Weights of a small mixture-of-experts language model, trained from scratch on English Wikipedia.
Experts: 48 experts in each of 9 layers, 224 squared ReLU neurons an expert, 2 picks a token, a softmax router.
Below are experts of layer 7 (counted from 0) of a mixture-of-experts language model. Rows are named up (a neuron's input weights, with its number) and show model dimensions 224-255. Each number is 128 + 32 x the weight over its row's rms, rounded and kept within 0 to 255. Numbers have three digits each.
Before each expert's rows: a language model's description of what the expert responds to. This comes from a sample of Wikipedia text that the model never trained on.

# expert 18
What it handles: Infobox line breaks
up0:128175132114099147139094154127126122103131154115181068158091145136135141158183100140130153103108
up1:128155122172137136098119197156145131171084128091120138149135153161137134195141163158097177035160
up2:114117084089105110117113140145153175159160092096084160159074112078084083103106205159149191100124
up3:153094197181116131091131095130077171111107138152113135189159158155100153151140099146134105132108
up4:148121197133087112137056128135192094109165193139112091146129139146110104166168131172131178090133
up5:092099121183102119095108136160135158129136102082071110147112148113111090166136158214147143044094
up6:112119137106112134101095100142141091086133133087110147159116165139147077111118102059148107135163
up7:083143151124110134135176171107162114145117106163128152151106118098192118127083181100098199096162
up8:113078196146181120056111120133151116100135101113095152110127080130115149145102112126157150088096
up9:187098097143133127121088093131154169151117153162024097162119083130113124146163122097124101144114
up10:110155118172155167120073142166094160116163130097124154196073185185111069100135167137088164130071
up11:088141152161105138153133155112193175135092140157126152131103123129129134090133162191148147107130
up12:149113137138152070134135158122113125150155085102145126105111093065153087118205148133107081096081
up13:160120112113063079127120105104184120149218132168128121176133151172137148122103123132179144124076
up14:124172169150103113117080147126106062153115102109109166119118129123147122124110105113087091095110
up15:144060126164067095147115082085136131073117170168141131161119169170127173092134105139102160111121

# expert 10
What it handles: Foreign name endings
up0:126163151106161121115175114100128140210107143145097107128077102100194193114088176097144144098134
up1:182119145194155153137110120123194107099127168146066075142049111123131127111150149165123166115143
up2:137122169177120123130108069214172154124097115151169085138105145097113074144140121154158116164149
up3:151158142139083119072105159100167147135188102126098117154148104102126130118148141120127119153126
up4:091124094131191154126110104104064139173094130110177151088138140125150113137129174189135169109091
up5:132164178098062092105128079167177169143084100102127170066139090124097110141166172099078171146129
up6:124149172059158032109145143120162152172195145188154175192130072180129136130198121128093087152092
up7:084117146159114088123078109125170101128108110138142100147087067120159131121196141141162081065132
up8:183158073114148179169099106155167170117047099178113123109124121163149127138078147183131099105110
up9:094051103093161115074105128139095097128100118209061155136106153169182071124171178130126139114071
up10:101143152112140091109133145129133124186098158110110114122094121156201094146153129152119112099157
up11:157113122117109055113096078069117124125091154070086108131058131120145129130173147113210172110157
up12:140166148196143118102069125210138141158057111117139177211142099171141158127163084122125093133109
up13:180157112101158132120093119162119177150149115182092115123099163157121136182130099191115124138121
up14:040123156179066137140118122149216152112172141101166130147136065162133112153194151171091174144106
up15:082137078160102097124135154175170173124099142129110112118106163136134133110152102148106113064141

# expert 6
What it handles: Leading numeral digits
up0:084111154112093119085139106150183136145147116149159082121117127121179160155189163139107131122137
up1:112119164194174091153120093118120167138131148104160150066110154106163130109139104121077154136073
up2:141158174210102129111136077168146148115093118150105186160089096163078115077128060147113109113148
up3:172082146170102085135126120175110176091094108164100043123137097069107187161165118138131137108056
up4:104176148164076073113119110123093121073091186159100101102072141154125039149108169170117159129144
up5:071087139165121080133112123103162118140026127084112201093086148162173165152114149200107103125130
up6:148097109120133154117110181118108146144087121164080135169113162120117106122125167182152096078139
up7:138076108104162150141107100166079148126094145130125089126165140099137131119164098136121077112154
up8:121082104109125121109125156142176116097122165104113159187131155153139154098137157152146142096103
up9:157095200145138139150095164143112150126083062123085093103123120163148115112098102153190161073111
up10:083105145140168120141060159151172144131106100131121035196119069135115138105131162178175147171131
up11:096164152182139120101123105147121099146112201109080125160081098119133111062128152117122077086135
up12:110119136095123143153124102122154162140110109160092050123094101066164131130047111105148076127193
up13:157111134117107114095116126133120125129134117159119101124091102155120091134092064171163133151145
up14:113104172195148151126122133175112124137174135079097091190105146208130131110117149144135190146040
up15:112116151134101145114132172097079138148147205171075126095192100159190120156189174156129124114157

# expert 39
What it handles: Sports tables and stats
up0:161180124099174135092131137136139164172122121123125086122110114180115097168119081128134094115132
up1:200141100155189141096094114140114187155093084140104104093158159158094177115175173117103137106083
up2:139109128150113103156084132140154224088102137186076103097116066146147051134131133128065131171075
up3:058148123157141157181100153198160143128063138183100109133159130168118101125152133156127127122138
up4:089065083150101084171084093114158168156163114064088126130134147135180156148107092154150167092102
up5:159036183156116176108093141110135095100071157108142161096098098115099128133062113112162145092119
up6:127115108164121157117101076073115130110096190165118143160107073170114135113108106141207108180139
up7:123121107205109094140102037144145140153142182171105112177097156152105196134159107184129165111075
up8:158096109156088120172152112193098162164151100078156136147142133123134123174163133162151103127163
up9:114002078106135190111092135105132163105149124115111114135101115094140098135104154114112112128151
up10:167100162112133129136114152132137102057147073184163144154090070190209089080155105160132102117162
up11:079136145144100152120100140059116101117169143094089154144141098146125076165122133107152199117079
up12:122135099155206138167109124143162162177125089083129173115128139150170097181136137147163198097083
up13:176145118130038174130143113155121158109101116098167083159102111138098127119162164164100160126091
up14:091153148199136121105087156128126152135159100117146188139110118103192122129179119161119107089096
up15:077142137133139111034106078099137172102123070127151136100095177129077163155093154192111047117148

# expert 19
What it handles: Final digits of dates
up0:152132131132147134133108108186163144108067169118126089168094104130162057160173102127098134092109
up1:102095087139111139123119160112093148125061179195128128132166095122129125101197125222173132109177
up2:173114132167145164098109133191138150178157180029153133161075129148125150066101129159087199126117
up3:127115148129123104146122139109095171170125129140130092172124086139110095055165133097120165146073
up4:138145120120069071101120133123136126148122139143107129180151141121106145124103197187154123048105
up5:126167091143075072178126102164110107179145146124119062101132097160169105134166117159107178097117
up6:131082141147114134141119106163172129093113126124108102152121118108144136123156156215150129109123
up7:091124171136143125090107116162166128126111175143150101073082076134122110155144147144180149081129
up8:145134136209059139113137111164131116148096141120137073125082123127105127119108127191180118080188
up9:122156205145127098118074082161186126072146100102087110131075104119165127105117132159134140080074
up10:124130155140135154086113162092104160087135121126158110121093156112153144125109109124165110120070
up11:113163094153142128076118138124133088112140132134192124129125117224120093118150127134108153089131
up12:130105080176150127157147085117157152156128154151118156109167112185143149160202073132144080114095
up13:110140092136124059112114122053159150148082128121119164109151104214086153132134101131157091160161
up14:104102158129076115158136108130132189125149202124120107146140106152102157153160161164127087211118
up15:165100145083106122121141175076174123099099159167148115211122091128155131109114131127139109186107

# expert 8
What it handles: Personal name pieces
up0:123152094148109145128109137112133146157178037120066129133139099201163144126103121158170078155114
up1:075121127162163169128095130131108165192120192101169046067101170129114126175165106177140162116166
up2:080154168140137129115126184160132167106157138111111129138113165159112183138122077124095121123186
up3:082165149133115115123141147150105155144109105213112150092121046110156142133134143125114143156129
up4:158146183139093174102091090132118135077138192113122062129056124154079120129169122156132158175153
up5:151136132137127160099084142145118129094121116130125081150114108078124051169171056099112154128108
up6:106110102114155128087102056123141159105133120122128148151099127175130160078147070191134110120088
up7:119096101177167096111109167098119135053143157072110133127098147128132096192146108142108157113141
up8:074101150136107118143164100129132117073123105178092157127077145099177142125146142144101185112098
up9:174128133126124115119088150122106163113157096143093109088140161142107186118103094127151164149143
up10:138129129116125119173084108168175171158129069121051176157105034129112136114139114209142086092176
up11:138137152095146094173130152172159123115110130132082146094061138137114119104100141140167122099107
up12:091129151101046127162152074136181096183175098142108111128084180112080095156168116150145147149071
up13:074177126112169148179136119183179143104120107146117144124114156132141155141113150180154136076206
up14:054132152144087100179133083087121139148121055128142166140091151178117123126148092194098132134086
up15:124159116146127054121134188123109120151129174100111155175108125113189106106098195175136160054106

# expert 14
What it handles: Clause-ending punctuation
up0:178092184179115110088135118076133174112117145181137090162061160147142150079124064168119112067091
up1:116078167143086160045050076115179118145108184088114152134113078171154162118092134142153121146109
up2:140078141117166093156134172125146151144128136131100155203069077087095076086204103167161142109149
up3:124145105106084070090140152140136176149091153092155154220121162201075082068170145126119218089112
up4:118146138142066099126122112154127081077066118085127146203090188137084177178122141135126107135158
up5:086211133122115187131139122229080166136155165075081122101125178137136096195169107177123143094171
up6:101108130228129128130094108149152172142127077096126098183141112157105167133173141119133087088062
up7:125152152127118111118092138132092147107123102117137120161123185200078114133192181157108162143142
up8:107086164124147166131110096140120134134133186054143119148121100092178147185113104143139112085102
up9:104098134150135101072102118120078170116110111202096110123113126127082081141118143124116117135164
up10:160147175133115121156124188152147160095170140157102080099147089128099143120122177143138122143097
up11:102099122163123128087094137130177118193076135110087167170081132165145081101189113196168190113077
up12:153123106152161113096105110175150202091157138156116130059161140135075126096152104174192154159104
up13:102130146077118102103116111207135157087157074146138159161123171164130061079127154140114132183118
up14:136061113169129189074127112120100148160146114127048159147134081123181115164134173138151160100129
up15:140087122111108111090111158145180128182108105122147127171118146153147076122193111142127112172088

# expert 17
What it handles: Action verbs and endings
up0:083172178141122102118132076155068181154072141142143149166097150159133107089216133161133182173091
up1:157105121135116159034149093169137158158081109072151140123174096109092168136129148122064156147129
up2:166113128194142175102084172135165163101071117077133161118194136158168136088116164148102145148142
up3:078146105154136142104183063149146116101096127165130147177092174160179160176146172100091136154115
up4:148127172159098134140131196088103175058142159172113167109119088111163187091128123112114080162087
up5:102131119189137138154104181078109136142134079140122111130127184110121083111131118147176085107093
up6:176079122156175123106143146078161155128083199114125101076094147176123147166100184162139159120060
up7:138154158092065151135149113193105072098163177160097153105065098167148112127092147152147125151140
up8:056162110153089171165108145125095119154096132143104091178149099233108089136238171133173153125102
up9:155141111157127166100100090100110209164131142099145125073044156103114190118178192140114169094112
up10:128165215096120108122153116118097170153126135125167126103162116136178144086162073129211115106101
up11:099119099134126128101118210151159161087174155099108067223131103126142093141158147141122127088150
up12:143104151086107123155152078176134153118108159087114171130092133106139139160191158129119155131139
up13:145153147096103116077135172145137066131170119154080131142063110156103144163169119144140099192144
up14:114101204138154092136106069169136142112109118146166157153124137157135120080113189140125045087109
up15:140128081137129037121132133111120167120121154157121081079106064143154125129115175125097061104120

# expert 33
What it handles: Pronouns and apostrophes
up0:131114140148115157130121069109071228114151166139149074097137125138156072178114115129126205149147
up1:149060142151133096081073138138172081112117139085129067117112125138092089122141152168141088113209
up2:070110130109118110122085093204149124117127100103130157134062103129168143092136140159138189157153
up3:178151114067101144157081102069132125085088127123113148118143164151093169114158090157143139121207
up4:096089130100115145129128082098132085132131162124092109188171133139153175129163094128097079144056
up5:137166102146124097164161164109175172148044076154137080086081110120115081166171205160149096078149
up6:132162126180150111111091076125110160102127073187144151141099091132150155187169135109110169139125
up7:138158113163108115143093121059149142182144101090107091192187120197170135136104144175107176093154
up8:119063152151102119061172101135157128128116065117152156147135130066149125123097092157095092146109
up9:160110147086146082091111124114122103124121094121132101108180098148135109098127185132155097097090
up10:143163163121151131091119159133139215110151145148092135220050050165121133139138132131112200098141
up11:190060111157134101082101095068121126193140158134160130126092144077177162133089115150130169053142
up12:147088136180177149035118101117148118085146101154113102141144168132145117164127128141134158124126
up13:135092164143105109149108146120125143117176113123119166075109118184096151161139134146193125180145
up14:131130153155099144102091179156113118102149131096136089142075102185098077136176239079117169154132
up15:093112105164162083129127153147103088152103140153124147085092136128170151133109099172132157133115

# expert 41
What it handles: National and military names
up0:147073172160096054072110115128134150140094162121099069106116127174104136088143173141165158158183
up1:164104126155113082125119047162141136146099141124151070174134065194161132139178086122146193155131
up2:128098139163145101145139113191163132051104132096079104163090086143126083161187152132112169107168
up3:172156080170142133155083138129081143182155123136105140142108086146126133127184084159068119147089
up4:125110198110115106169156100116140196124134147145099154108117080086115135097131127140089111085102
up5:094105142146150125127081095117149080117126103118085128146104134126177134128120125138164099141151
up6:129160132119139141137119158127131101062079072092105138103135085186153096135170128158135103109046
up7:077151089114114154064109132196116101132113111148164116139139136088126101120165150130094114094136
up8:200149129140151142161156170116157122158125082095118092104127077116157144165086141129095087115093
up9:120082158063055135155092140143171142085073121160162067106067106150200147124131149132155144140103
up10:095079201168064121133116131193142069106146130142141135087086157138127165144130124157151132119097
up11:145132087138153165158135105160171127093119190051161143164151098151125128109125179116067169100124
up12:116146096158173140147099201103097177084073123203129067143147057155190046128077163142096169108148
up13:124106149170160109089148152182129181164137142106102124176111091126093070142115102149139170112129
up14:120179159114092060097134095174119144167137118133087131144069163066119123092163105134139179169098
up15:110093143166157062135129104117162134184151154122091135092098127148134114156166114129184171116131

# expert 34
What it handles: Past-tense action verbs
up0:158149197139088166117120147181119135143065119144163137159116112176126113155130172145051111146064
up1:117103081116068124088093124079144169142112165142136121130138196158091115130157149181163135100108
up2:131103088110094108152093126130157118118127159111110080152181065145190162157116144132162140130144
up3:138128144132134081085099189109135168071089192140107102154163143113110169092130150121149138140139
up4:102054132139115105080086155150102162150125159093142166158144135123138174143129131156215133082126
up5:124130135141112120058130142100138101155134106084094203175122143121164143154104114146128124156076
up6:132145115131154077119088127166134141109113096165085144102129060098150091179172167138093202107111
up7:140080132166131157059082111084141150141128096142061134097124112182105095125157204163100139066156
up8:112116127115113152137147162092181153158188184154111133107143128136134184122125104121127132101142
up9:150091158109112114127073163104157200153162139095140189181130144105139133135117112134118163110129
up10:107111104093057143181159110105114144127114126118144124103155112165125142149179103150178131086195
up11:058101118108104145151072109119141128166185133089168137140132107191081127116168097139115140128118
up12:146143121124144139113101150117125135156123141161088086131082117097067134145099081151120154122141
up13:097113113143129095134120121095125148096093136137130130169145079093194121160149082126178088160174
up14:140173147148140116157107104136149140105088112181149165166087142108118155071113066125127095132108
up15:148048196135161119130061104107189136107137111163136139221132120138105113073087139138133109091145

# expert 31
What it handles: South and East Asian names
up0:106071148154089177073164164091159100129111140126074182118099115159116137131190124123174078139117
up1:158141142145148051093111109162089120140110130109128157137166150167127149077124128168172125215072
up2:100188183120125106116147144095121075094110058091141080098092068108137093108118188110101120140117
up3:112103132109135057165155130155180131186098107119035165136130092156128147141161152118136109064155
up4:111102194100061146097166117107152150142118088081138120110109084107126185149150191130149078118173
up5:137076124086115136123114139094126091158065087092091128070075127144105119143192100113148161099143
up6:165058135110139155086152165143128160140080129137119132113131114137200079144080133113147176114086
up7:152163099121138153145153127146131112142179142136118120152075203122134163092127131093140110132105
up8:076126110117063154164133151092133137106071124114136070180095152109181077110132170150166127156107
up9:168121110139143124116157146098107131169110125084148119104121152145097138103127131095150091164103
up10:117138139132164170077132153115146122158124182075085058084127174187113124061121154154163132131144
up11:138132123096107119158089095176104177068114109124107108184095131081134193109077143122133120130132
up12:139186106179120149112108105099124131094072153114069134151158130139134174156140139137144177103095
up13:167085141106145150130201126163119108197145139122139156149152151102115133098133164135081142129110
up14:167095138165104092085086181081168171125098123170149126125139115158124124104158184140119112108118
up15:090087097129164055083138128131148147114132166083156153150099119095109093124161132132123121104107

# expert 27
What it handles: European name pieces
up0:194107102166111127147106166107157157174123105076136178121138136145167135142095117090148173163082
up1:183150159085098088154154136140165168134103083181154117113171122119134110147100124127139097092189
up2:129086159120147080106142062202121095128159129157127120117107137124128122205142116067167066076115
up3:148123105101122112152185135134097190096064129099133108115115170120187165135136097129169221127182
up4:123045138082077156153119135114136130110132118107128116215130071084124141109169092107163109133159
up5:149082127113186115109071124131129187141086157112106074126146063080156129143142138120111100042166
up6:135143119152074110136107168095173107122130141072097157150142114192123128150108109128180110180087
up7:150147155154129145121109094177145091210117150117162060112121140191198117187120095126121161124123
up8:143144110159138140064159064180120157134155158089146158147148088108167179128116065122160123108120
up9:106080098121083120173149162125144148149131098136189108160123107098165092158132196138202084142180
up10:130146121094073147088175134177125104059093158112088156129150141095134114124131162143153132154091
up11:175080177078065123141110146071114167134099156135158046092142102108161128126167065125098213122124
up12:102098191162044126252135132183102142121180134090144077122151136139150166151130126135148145134130
up13:081163164123176178176121192171059200161113125106131179085109098117122148132190101131156147155158
up14:124117138121103112172183173084112133112164094126118152092102054139142128142126130117063191174188
up15:127120094154088105152152095100147132130143119134139114112088092175106118164156167158131174082109

# expert 16
What it handles: Infobox and table markup
up0:143173148154182119139091058180109154154095167147102051156118124127114122175114092155121166142137
up1:133148157127164099123092136133142120156137115147116098206114149102186101146135146152130136134071
up2:163130110149090116119098111133200100054167114203169140118119160101120138133124165141107191083092
up3:114138119156153143152082159148154159158074172155134123112153105103147143139145162117095140152165
up4:122119121124093114085098124116117187106178133150136147165136124111133102142154132167087091133108
up5:149159176107156148090087161114136134161092159151138086092147123129106104081207169180168132168080
up6:185112088153119099129094130164126166078132141094166064122137080105138098168189130135154079125139
up7:139074114182086098087106121190115159135093152135105119090076103098072151205168146167131164160058
up8:115110120196130175166089132121164088159150121131146184102106136145132100130113150144119163157096
up9:081090149150164125158106110120137153118129065125129087131143155095103112207165102155152182148150
up10:114123078126128107105130153122147104161132118148131085105110136128117112088113108139154137183161
up11:122078166170125099147131085103152181169106138112135153239146149215154121097140092103127154135151
up12:166210105121100134129144137147075111107126148143112099108135183161160128139192082142144145135148
up13:122078147144132169131101119183128175137144163104152105102057095167094131147123132151146117091085
up14:109152120157136083077095107073179101112105101156106133122108108083120124120137161142126130159030
up15:132127145128100090106086106160120161145094147134207136188127140082126088185101124144127134119159

# expert 38
What it handles: Copula after short subjects
up0:173124149174118123158127118145164186095174143145122077096131157143163179129238120149114128146134
up1:078184104198156188101122095100113146166132184132086100165129110174156165159166150143127209105110
up2:092104119141085168102143108127114140104151128084146151106110136162099125126156144140148156109094
up3:075046215149137068120114071114105155094141125113142149162098106183129136096128139121146149140143
up4:112183153111142053165130148118134089143043160189090097149118147154096056137127143130158097149131
up5:123116112168121140146135137128151126105093121198098107127075080079124127124150142158131117106068
up6:085064129147109122134118130098153154156152129128168130145136148161171120142124148125160137168111
up7:196114148130134079154137086131165139114099114168127157108122097130188176168118178117084146150142
up8:144081127196142110054136084101105193134126170145112113196096074114098168131132105139105163096160
up9:052130138134125134099130101118140053115116153070089118129098182155099211156127132126156105162102
up10:197063211115146107187064173154164148092129158168087128173132132149157176127081112141124166139106
up11:167079073151075142060112106124141139152165154092120106152120119106096144115224124142121092103159
up12:118153160145154099077104143088159087130104149142067149127151147125128145168122136121146122113155
up13:132119071125191110080111140128089145164110127073145127155114127147090139096114109151134166082130
up14:150127112069123113119115163140157150186095089149159128109124108133137089171094134154195096173143
up15:111092160171165082140133087101109108117166107086149137135163132123131144114106183140154156105122

# expert 36
What it handles: Scores and squad tables
up0:116091162143163125079107145081096094061137141128152095140117124161129072142167115207159138132130
up1:117122151098131111103144060171114114118190135107107120146127139070209140143123179086092142108108
up2:083145192104108108168149133082136181092092150122139077131140073106125146132154111158117126090165
up3:128150179176082113144098170190177121142174162174126148118014139128099156159124155190125142142032
up4:157127148091086119135145114124145106058149125121080073139104090139084080109128150126169146096156
up5:103110119165104116095080084135158154118116098068080123115125061074130122138130137194102153103141
up6:105101169118130131090161125100120093057140137167143125144091107140169173172146137085171171137100
up7:142140194149109069115170143096071103111137146105100080117154134168107169122167160148136093070132
up8:144162106143054172117136136155123072157149155125060138138103138142172155117142133137104135105180
up9:158137140105162102087132090102196123133031143137120152102111105112119175132117107151107124157161
up10:134133144141074057123103086086123126117131143103076108075097143060151041208177067185090154148171
up11:132096135165140114129094099153220107099150065130114148179125183146146184166141076177132113103126
up12:116073110125179130152137110126210120145130101074124181152119148168145112141192150168094165095133
up13:096162133117074108086068154108158164140123100126141147139139093175091078139201153159172116140117
up14:088120151138098140078103138054119150133109151168114139136145138184149148139137113138143164135073
up15:105098074121104147157155129087128113098127153136140136115153162150132092188108130136145098083109

# expert 1
What it handles: Mid-word Latinate fragments
up0:182151107132159079149113129124136179116065139137154105089170183086142200121104151113170134118125
up1:062118149135138189130136110129144115084166157105053082146105143166218097147133156133134173133113
up2:138120128133154159143141145098149173159138093146117170094108096057166146188139174099126090142103
up3:170173127104084125143181073112171132089139224124115110100113111072140129162240079146164099096073
up4:116108057119102141061135124161204184095147113143076131177121113118122095147142098096155148121102
up5:121115168156139139146140113122141158133160131134164150113099140075116153089165138115165142145108
up6:166134167108170130086135119150101140136071141119106133070129162124094140089135131107137077115137
up7:077139096117106163090085123127159120107108121111122076132116110146128106212147136119194083073133
up8:119090083112084097084130145120143095121121111089165148145058138089160150142153145146190157124120
up9:156102120102178066155134192110139098116153101129145115121173076122157163143116132075159125129135
up10:084082186092161110154117107064113076120149121067121082177135127170168090187131141160119172192117
up11:111071149152123086125081098120140126097105068135088161155070166173143140139160126139136146079166
up12:117168110115157081146122122129097142089101162160168151199086142136118150118141135067183186105062
up13:164076166149134160086124130079101210047165097157160163135116126079187158120147154173087111076208
up14:081102134193116161086135108163120088112164129099115121151091121166127108135141117130159080133125
up15:093151088165126088103144119144123155126120135059087168171147158098160171162149106088106140050122

# expert 40
What it handles: Digits in lists and tables
up0:106089145184158136127135145122157100092159142129081066164094109170117162127130156134204164111047
up1:129126155151118123118122090162148220146069138127097165110170121091129105152164082129101118146129
up2:106101180169120089097135156168156211139096184096076072170108091073140194079134088115109104148098
up3:113142088131110198188140087122125120139087125165071132073149185158102183137162090095100124156111
up4:139111142172125173154052120108184157107055119168096128066120142169138108120102126107138106126163
up5:129137144109103128050118088083139185154119110142088156129090074113068136097139174149083175123119
up6:060168137106094171056124108101155100095108123129127127138139147158158132121103129165122125103110
up7:050168120174110166130142090137079121181157115086121186089098138126112116160177127107101115128185
up8:158128174137098100075106109194151172080108143076124113114149142143160077075098107129139188122123
up9:152098125156133163176131040129198124140124122152147137113075090125105119093127088129121137122129
up10:118129192203149107108090122148119160127103099092073152113095131148092107126140111166184128124093
up11:074087199133153067118110173103148140139144079140138149173134128140092098113167111154158142118072
up12:061111101195079129117123255146132184112126132121133126102153087122093158108130166133146096113098
up13:159117132142120092127124157171149199133085165159068155150167082086143172143130139111127137150099
up14:066159171101167088065126132091109136114169102050178101140085142111139137095125137174165128048135
up15:123144152087153170088126104161125056134141116110108132141085137115133119140149182119128140031133

# expert 46
What it handles: Commas after names
up0:148096141151168105053105087109146091183098153128121097156105075117205123074115125129138103096135
up1:128160155125119166164122151130085153117099150151094078085135117129115137149108100121140106153125
up2:143161193154192125099050108175108140104143149176116103120112170132117103149092100153172204085127
up3:117145097156117118138060113058172190145132129135099122095137115117119095142107173130143163183093
up4:148110098152154115092135163097078094089151168082115140132121158118089166117108104166179122173129
up5:117100173151129146132062152187105196125176128100099160115107167100185141146116128147186175126114
up6:087085124145075073159109127130153105115157083147109192139109144167110108095098070148153112135156
up7:168069131148059095091114126134122104113154099126168122133180077202124110154044123094133131115119
up8:088068142167161097078150128129136089148121145080095135144059160110185122088109132143134175088147
up9:079069197103121094158147096154122114133166219092134183155102130091102165140087110139172141114094
up10:104142159168088090136137115113133082105111129111116122153084100167119132100090168141111175114127
up11:167091097193086111086092164142164133070158120127121133154101128104164102118133124128112172131101
up12:139140138181137124112086172201129169132122108090121127170142131118090146157158132136128103133161
up13:114126096164133123110071213138085087113141142073123122150114116163111099087128146119112167133138
up14:104135114148103089132115129139154148126104143149078139126102158154070136149134123136134073114145
up15:194094128159131119120077123156135154151067143179106059097115140182172076179194100135143122100142

# expert 42
What it handles: Passive past participles
up0:068097078128088085136095118155168078097165086135105125210140164121118117112147103136180124189115
up1:084104123110120149071086107175200118119122131152157105125156127096108122136216161143102155209083
up2:131124043147167101100112141172082140117128122108139114166190095116118133097138090153129152095077
up3:139108191111074092121129110100123110127146170132157097175097094133165112098156136132092125116081
up4:117146079129195130136061155165122104191115120096123157137153025148147141082209107112136104170088
up5:126122142086045149104073083106185108117156152166101110136107166135112101156133120156163138154143
up6:135170118154130136128123082174124125151138222093142156117131140163165141110143165130116155049118
up7:129112150101147164143111143106096162129103141131116110143085145117078106081165105161133090119151
up8:162167155124041153156138105093206110101144146115148110127106103186132151155137137133095114139132
up9:140099148120134153138129126130160093125097125064093122143106119108068117145094078113137098097127
up10:163194098106167151060134145094109100178117082160139082152111084177183121127155114152155097174078
up11:129125135165177159110087191105193150119132193120189096146082141144130089099178133162172103111064
up12:146153094144149059139114096143146088119148102144122152155106110103118160126143196214146125142191
up13:133032124168113174084119083140126162140128151142111161132077099103070080152176169140066124085166
up14:075080083133150122091072102128132151090079106133066131138144193064131146152086119142169163177087
up15:135089201101085045150146153166138093131091187117174127126168137123120150154160130147170136133086